Below are experts of layer 6 (counted from 0) of a mixture-of-experts language model. Rows are named router (the router's row for the expert), up (a neuron's input weights, with its number), down (a neuron's output weights, with its number) and show model dimensions 0-95. Each number is 200 + 40 x the weight over its row's rms, rounded and kept within 0 to 999.
Before each expert's rows: "raises" lists some tokens whose logits its average output raises strongly, later layers aside. This comes from a sample of Wikipedia text that the model never trained on.

# expert 3
raises: ".", " of", " and", "s", "up"
router,143,219,195,240,196,236,263,210,193,146,246,200,199,134,169,188,230,142,201,153,211,215,205,136,282,203,245,181,153,227,212,175,205,225,185,210,198,209,202,170,238,168,237,126,230,198,200,248,232,149,221,167,170,153,177,189,200,239,156,196,155,170,228,127,260,194,299,217,209,161,212,223,137,238,239,177,164,137,217,176,212,209,155,176,206,176,188,255,260,187,197,169,225,176,175,149
up0,284,266,210,190,187,191,261,213,216,194,182,109,182,224,187,276,233,162,208,217,147,202,137,219,172,181,203,229,209,210,202,205,226,196,195,210,227,240,141,221,216,207,225,150,190,152,267,161,200,199,192,173,219,221,142,177,166,105,187,124,168,195,170,197,243,166,174,235,166,183,256,169,176,177,241,199,135,217,183,200,222,228,188,249,187,228,178,263,300,274,136,254,192,258,126,202
down0,229,229,248,189,284,207,170,176,180,190,130,154,208,149,248,173,192,172,181,160,167,145,201,217,183,207,214,112,200,174,232,208,152,189,265,221,233,191,183,196,143,221,209,161,267,215,237,176,299,178,210,187,199,209,212,152,195,173,184,292,215,250,296,155,216,265,177,216,258,175,155,208,207,199,212,159,214,221,235,206,182,272,177,187,175,184,193,198,238,169,244,219,236,137,201,168
up1,153,306,118,233,190,183,202,294,223,165,204,251,209,179,205,112,234,185,217,177,120,166,201,131,178,111,230,162,223,255,200,206,207,142,181,195,186,226,204,187,128,209,227,226,207,178,202,152,249,138,208,270,224,252,92,229,219,206,277,228,270,219,110,163,241,225,213,227,195,184,229,204,127,209,203,128,249,150,207,183,244,170,250,238,224,176,165,172,155,206,197,175,172,190,237,176
down1,174,216,250,246,182,213,288,170,230,192,244,151,235,219,253,253,253,222,179,265,227,207,171,206,219,185,75,181,207,195,183,243,190,231,192,140,160,232,143,148,192,182,171,181,212,202,157,175,252,243,210,197,146,138,217,241,219,185,172,193,158,165,212,190,130,155,182,140,197,154,241,182,222,257,180,153,300,143,223,260,201,247,207,277,202,251,210,192,253,182,208,252,199,201,195,180
up2,218,195,295,269,199,183,234,222,186,259,188,188,171,192,192,177,210,156,216,196,135,137,225,181,227,154,214,201,199,275,220,170,222,107,184,257,210,269,239,173,238,128,240,127,108,191,192,217,164,237,211,169,183,189,199,205,205,236,211,210,231,168,261,135,181,245,230,237,229,198,231,242,155,190,189,223,138,161,167,144,124,198,86,200,241,201,223,227,257,133,223,239,210,294,214,265
down2,190,160,218,238,164,252,158,243,164,224,229,245,180,132,160,202,175,194,161,232,186,236,226,220,190,285,251,256,169,212,268,208,149,226,159,221,249,237,205,265,244,227,162,183,191,199,196,168,238,92,266,229,185,176,215,189,196,187,201,174,201,268,183,208,252,196,161,247,178,176,207,178,240,168,255,234,193,222,156,162,266,258,216,206,206,128,235,215,165,199,199,210,198,253,201,253
up3,148,152,175,294,168,265,179,180,151,155,176,129,176,223,172,206,205,144,203,225,160,172,194,217,196,158,214,201,141,214,217,185,158,252,249,262,254,255,239,234,215,165,238,174,261,205,180,197,189,92,175,163,223,245,234,214,174,143,160,160,185,202,253,184,184,270,200,100,239,140,225,185,311,196,208,193,185,146,223,210,229,180,188,176,158,184,208,169,259,295,261,169,265,208,224,266
down3,217,219,197,159,186,183,279,143,159,186,196,235,177,192,193,228,160,178,172,160,143,167,235,175,156,199,263,206,191,201,277,252,208,195,241,127,218,226,232,251,166,161,207,140,184,228,264,185,217,233,154,216,171,214,220,227,191,203,185,213,188,238,214,226,249,152,228,222,278,119,203,204,272,184,226,178,260,182,144,202,280,178,188,185,129,255,155,263,182,226,219,145,230,236,133,189
up4,181,201,184,213,217,174,164,174,226,190,172,212,189,247,186,229,239,159,181,167,196,238,256,238,237,165,254,156,227,173,147,204,183,232,201,166,170,224,187,187,202,263,243,109,172,200,191,206,184,204,227,194,202,215,178,215,164,232,206,194,177,189,233,217,262,189,232,231,187,153,197,249,206,238,202,188,227,158,201,218,255,165,145,286,187,249,203,297,242,228,112,200,235,218,199,234
down4,109,219,240,179,187,231,217,263,250,210,202,219,232,205,197,214,202,205,163,262,149,199,221,185,147,201,225,172,229,187,137,154,109,143,110,179,153,167,197,217,196,182,183,215,239,255,142,252,169,259,192,151,202,225,262,299,233,131,207,175,214,203,212,172,219,168,232,159,211,184,192,183,174,157,129,192,156,156,168,194,132,195,136,225,194,176,206,222,191,200,246,224,137,264,264,226
up5,175,226,139,118,157,233,185,239,231,246,178,197,163,187,175,208,222,212,274,238,234,211,209,205,103,182,206,153,153,164,214,131,203,233,180,232,192,222,230,216,259,171,219,210,223,144,172,304,117,198,190,186,196,212,290,259,231,160,193,215,189,205,166,174,271,202,184,185,189,157,242,251,242,174,146,141,295,135,221,292,184,194,140,178,208,278,151,261,109,227,191,205,207,213,216,202
down5,171,298,211,263,199,204,188,248,195,207,259,144,209,217,198,220,195,95,283,151,234,218,239,82,206,212,125,216,211,206,204,146,222,157,220,197,160,210,228,150,162,221,239,162,161,167,225,214,191,263,196,192,264,203,205,128,176,192,254,163,202,210,225,303,192,189,232,193,172,212,187,195,175,170,238,70,184,258,212,206,145,260,169,216,201,258,201,200,125,182,213,199,169,110,259,214
up6,233,175,209,204,152,188,298,296,249,260,140,170,201,217,236,210,246,213,149,119,218,214,178,192,179,272,219,220,212,262,255,184,206,211,141,220,256,177,101,206,192,133,258,241,169,230,215,175,254,249,168,204,235,186,200,205,228,164,253,234,221,168,146,174,171,110,229,199,184,152,160,204,268,257,228,225,181,170,170,173,180,186,170,129,58,197,172,238,191,235,160,230,148,261,186,155
down6,211,193,229,295,232,175,185,262,243,204,215,179,197,200,151,202,190,164,181,180,209,197,230,167,186,112,226,227,176,221,213,220,235,197,262,200,230,243,155,232,236,251,154,243,308,204,158,181,126,236,133,241,189,214,218,191,115,257,229,228,205,220,230,280,254,207,177,198,227,195,208,196,175,222,215,175,151,258,218,180,110,250,201,164,227,170,222,203,118,169,222,254,177,253,222,188
up7,204,235,240,223,220,155,137,208,219,222,242,210,290,176,163,219,164,130,214,202,206,234,176,279,184,186,270,224,184,177,179,202,215,237,257,161,235,214,248,191,226,168,231,224,254,216,172,170,146,200,216,170,201,190,180,172,224,185,282,241,256,142,202,172,186,192,190,182,348,171,199,218,241,187,162,153,187,169,219,167,298,204,122,152,145,222,135,223,244,241,169,194,233,148,179,200
down7,221,206,213,138,181,196,163,110,235,176,249,177,150,189,201,182,232,202,274,221,179,238,225,209,245,189,237,131,180,191,220,192,209,191,187,163,287,288,239,231,258,187,232,212,179,194,219,173,163,226,263,279,208,226,128,254,198,158,214,239,155,76,267,209,180,235,208,112,262,238,176,213,218,196,159,204,271,193,154,205,200,250,141,164,171,195,120,212,116,194,209,172,200,196,203,144
up8,160,92,183,211,219,116,186,221,264,257,218,215,216,178,205,187,181,150,167,231,150,168,166,141,191,229,182,178,239,159,222,172,164,208,214,245,150,232,182,204,199,163,206,205,142,211,206,216,178,217,154,177,234,252,256,233,141,216,173,211,208,227,213,167,231,200,245,257,231,220,179,212,209,213,180,229,172,171,200,185,171,238,211,207,234,208,269,223,231,246,173,171,202,193,148,184
down8,167,194,215,171,158,220,181,244,264,207,219,207,224,201,211,223,220,166,202,208,197,167,156,158,247,282,246,140,161,160,101,266,210,247,183,245,195,194,244,243,188,194,234,191,255,219,234,192,129,228,218,235,190,212,171,219,195,164,214,246,178,189,216,191,247,174,275,191,253,252,198,226,183,269,164,244,183,140,242,153,186,139,178,184,202,259,251,262,201,233,168,244,230,208,204,220
up9,243,226,202,245,107,204,299,124,174,296,213,171,164,189,196,112,215,174,170,253,144,223,173,211,179,176,236,185,173,218,192,253,165,172,188,255,203,210,225,113,178,245,184,134,80,232,230,213,213,166,138,215,241,233,199,197,178,217,166,211,222,227,124,150,243,184,234,219,146,253,225,167,177,200,262,198,212,312,187,238,190,167,269,117,253,262,115,214,265,211,197,186,202,145,167,241
down9,168,192,202,190,119,182,177,196,204,236,214,227,271,242,168,189,311,189,245,255,218,142,195,283,190,171,259,192,193,176,200,200,175,162,245,241,227,190,301,169,165,215,185,133,266,171,241,217,215,191,232,196,191,190,152,138,120,182,138,203,216,185,251,191,222,189,236,225,335,142,170,208,188,188,174,244,172,195,171,156,179,176,171,162,193,244,276,167,257,205,248,233,116,187,233,227
up10,199,180,199,208,105,209,305,210,255,122,215,203,239,168,160,209,196,227,215,164,164,210,182,201,178,162,264,234,196,228,171,221,273,152,232,153,165,212,210,142,239,226,186,190,278,204,202,171,268,169,213,268,210,184,237,207,186,228,201,245,212,200,232,170,172,192,134,218,155,243,252,165,149,197,261,240,206,132,193,228,163,181,146,246,236,141,225,252,240,223,235,200,242,239,194,156
down10,247,171,216,281,222,165,179,247,223,177,213,168,210,239,196,197,201,212,216,108,167,157,204,173,212,283,169,200,203,205,171,120,260,269,228,268,137,158,229,232,259,181,199,207,162,140,224,191,227,227,211,155,139,253,211,200,211,161,214,234,235,255,224,307,205,270,198,246,264,114,204,248,167,184,237,223,202,247,223,281,201,225,247,141,222,176,158,166,210,176,272,211,173,193,240,163
up11,241,231,208,145,106,236,224,202,180,178,217,310,251,130,179,258,208,154,174,198,193,267,164,196,202,150,144,218,136,197,223,194,179,210,126,290,224,200,199,282,203,181,205,220,189,234,207,172,157,202,222,106,182,166,225,208,187,195,244,274,211,184,219,124,258,165,210,200,221,167,219,226,212,160,279,148,209,254,209,203,190,204,194,183,201,212,188,305,223,197,239,233,304,193,182,156
down11,149,246,270,148,243,172,134,262,280,245,249,231,267,226,171,265,193,199,240,147,248,242,149,226,118,174,227,207,225,233,190,154,207,242,159,251,202,234,197,218,222,225,248,200,201,204,211,144,173,201,191,132,255,190,164,226,83,130,199,190,232,170,242,113,200,165,244,163,137,199,185,224,161,252,228,194,225,230,199,172,167,222,137,218,169,216,261,147,218,146,233,193,206,174,195,249
up12,148,173,197,128,214,180,217,197,154,193,257,312,271,252,179,262,231,191,173,199,255,145,163,208,217,171,187,343,211,213,122,213,176,211,168,207,224,172,215,238,249,195,165,306,219,247,187,222,184,161,250,156,208,266,269,139,183,278,187,172,171,208,241,147,281,214,211,178,230,226,149,200,141,164,213,197,153,149,179,182,218,319,156,181,185,263,172,241,208,219,237,253,205,168,204,126
down12,156,242,271,206,155,175,215,180,134,254,169,158,198,231,106,191,195,185,156,156,164,260,201,187,235,128,214,185,230,215,318,150,153,222,233,188,175,149,206,257,187,125,148,218,254,182,154,222,225,217,239,144,220,223,214,186,243,229,197,170,164,230,240,256,209,180,204,163,155,217,197,239,202,148,164,86,208,183,216,198,241,166,265,203,166,178,224,109,215,182,229,217,236,227,252,215
up13,228,155,221,223,224,141,181,282,193,202,197,179,185,234,203,172,255,208,133,191,139,176,306,147,249,215,234,278,193,185,170,200,258,182,157,218,171,210,181,208,271,173,150,206,231,226,195,229,235,91,207,188,213,258,165,267,173,170,203,262,184,184,188,219,227,124,208,197,200,170,160,164,217,232,207,227,165,237,133,226,216,165,241,132,165,237,106,224,109,184,159,164,213,125,160,194
down13,231,172,205,233,145,165,173,196,210,165,175,207,138,175,241,202,195,176,220,202,232,220,203,162,233,175,185,246,184,181,183,239,210,250,231,277,193,219,172,218,291,162,179,177,181,179,145,248,229,143,168,190,136,239,217,155,217,270,201,145,173,268,151,167,236,167,291,187,209,151,226,219,187,205,238,148,224,226,206,174,205,207,132,148,241,146,235,236,172,206,182,172,153,231,260,285
up14,148,201,219,222,137,156,235,222,251,220,226,250,228,183,265,176,210,134,258,208,217,199,172,171,223,173,232,167,164,219,195,208,134,196,194,221,196,226,230,227,230,275,191,152,148,223,308,245,204,219,176,160,286,233,209,205,145,190,107,242,174,200,176,157,226,214,251,229,197,211,224,188,220,157,202,254,171,285,231,269,255,148,172,230,232,118,194,185,201,217,266,196,231,179,167,207
down14,150,197,189,229,204,175,214,253,210,201,151,225,227,218,144,218,233,184,238,166,222,219,214,191,215,175,151,264,222,257,162,181,173,105,236,165,166,192,247,143,226,228,179,228,175,301,209,187,173,248,236,201,229,185,212,175,162,198,208,227,194,228,260,271,247,151,147,200,208,206,153,209,197,176,254,120,221,160,186,146,186,114,215,210,210,194,249,189,232,194,208,161,236,187,179,218
up15,213,234,184,175,224,238,209,188,164,220,179,251,245,192,169,287,237,168,235,144,185,257,195,136,184,149,197,186,177,247,226,169,227,139,215,223,162,215,266,146,167,156,143,242,135,215,212,164,241,226,155,200,246,200,182,233,204,202,268,189,284,227,209,166,170,200,229,233,208,178,223,216,247,230,151,170,180,159,229,236,161,216,200,178,245,199,193,247,214,230,209,220,211,231,209,179
down15,191,247,154,148,256,252,180,143,201,219,216,226,243,233,234,231,214,230,134,244,190,205,185,189,167,289,196,169,126,203,219,169,172,240,228,229,250,234,229,183,207,130,217,202,234,206,231,200,149,253,174,281,209,249,214,180,216,208,192,159,145,255,174,226,239,188,188,108,192,208,194,163,198,150,218,217,182,244,302,255,172,237,196,170,213,199,162,176,176,288,247,228,222,171,277,190
up16,215,181,135,139,145,214,242,201,181,209,245,172,204,224,195,123,263,212,187,179,161,221,285,213,258,256,140,198,134,244,182,194,136,144,226,214,183,190,220,203,232,235,181,239,194,211,209,239,253,202,165,151,111,222,218,197,271,241,205,215,161,175,186,175,250,230,232,255,221,207,231,195,201,172,223,159,136,150,208,175,207,217,204,196,203,225,237,188,197,150,202,239,192,202,206,214
down16,197,206,152,155,211,217,173,185,192,238,136,174,208,240,193,290,221,242,229,280,257,178,206,169,184,183,278,283,214,205,181,171,169,212,168,213,228,222,222,207,89,161,76,163,149,206,202,146,181,172,205,211,241,235,171,202,272,137,126,167,216,196,240,169,153,160,169,130,184,275,252,215,142,189,158,201,244,237,195,302,255,96,232,162,209,174,172,241,221,125,206,211,176,225,181,223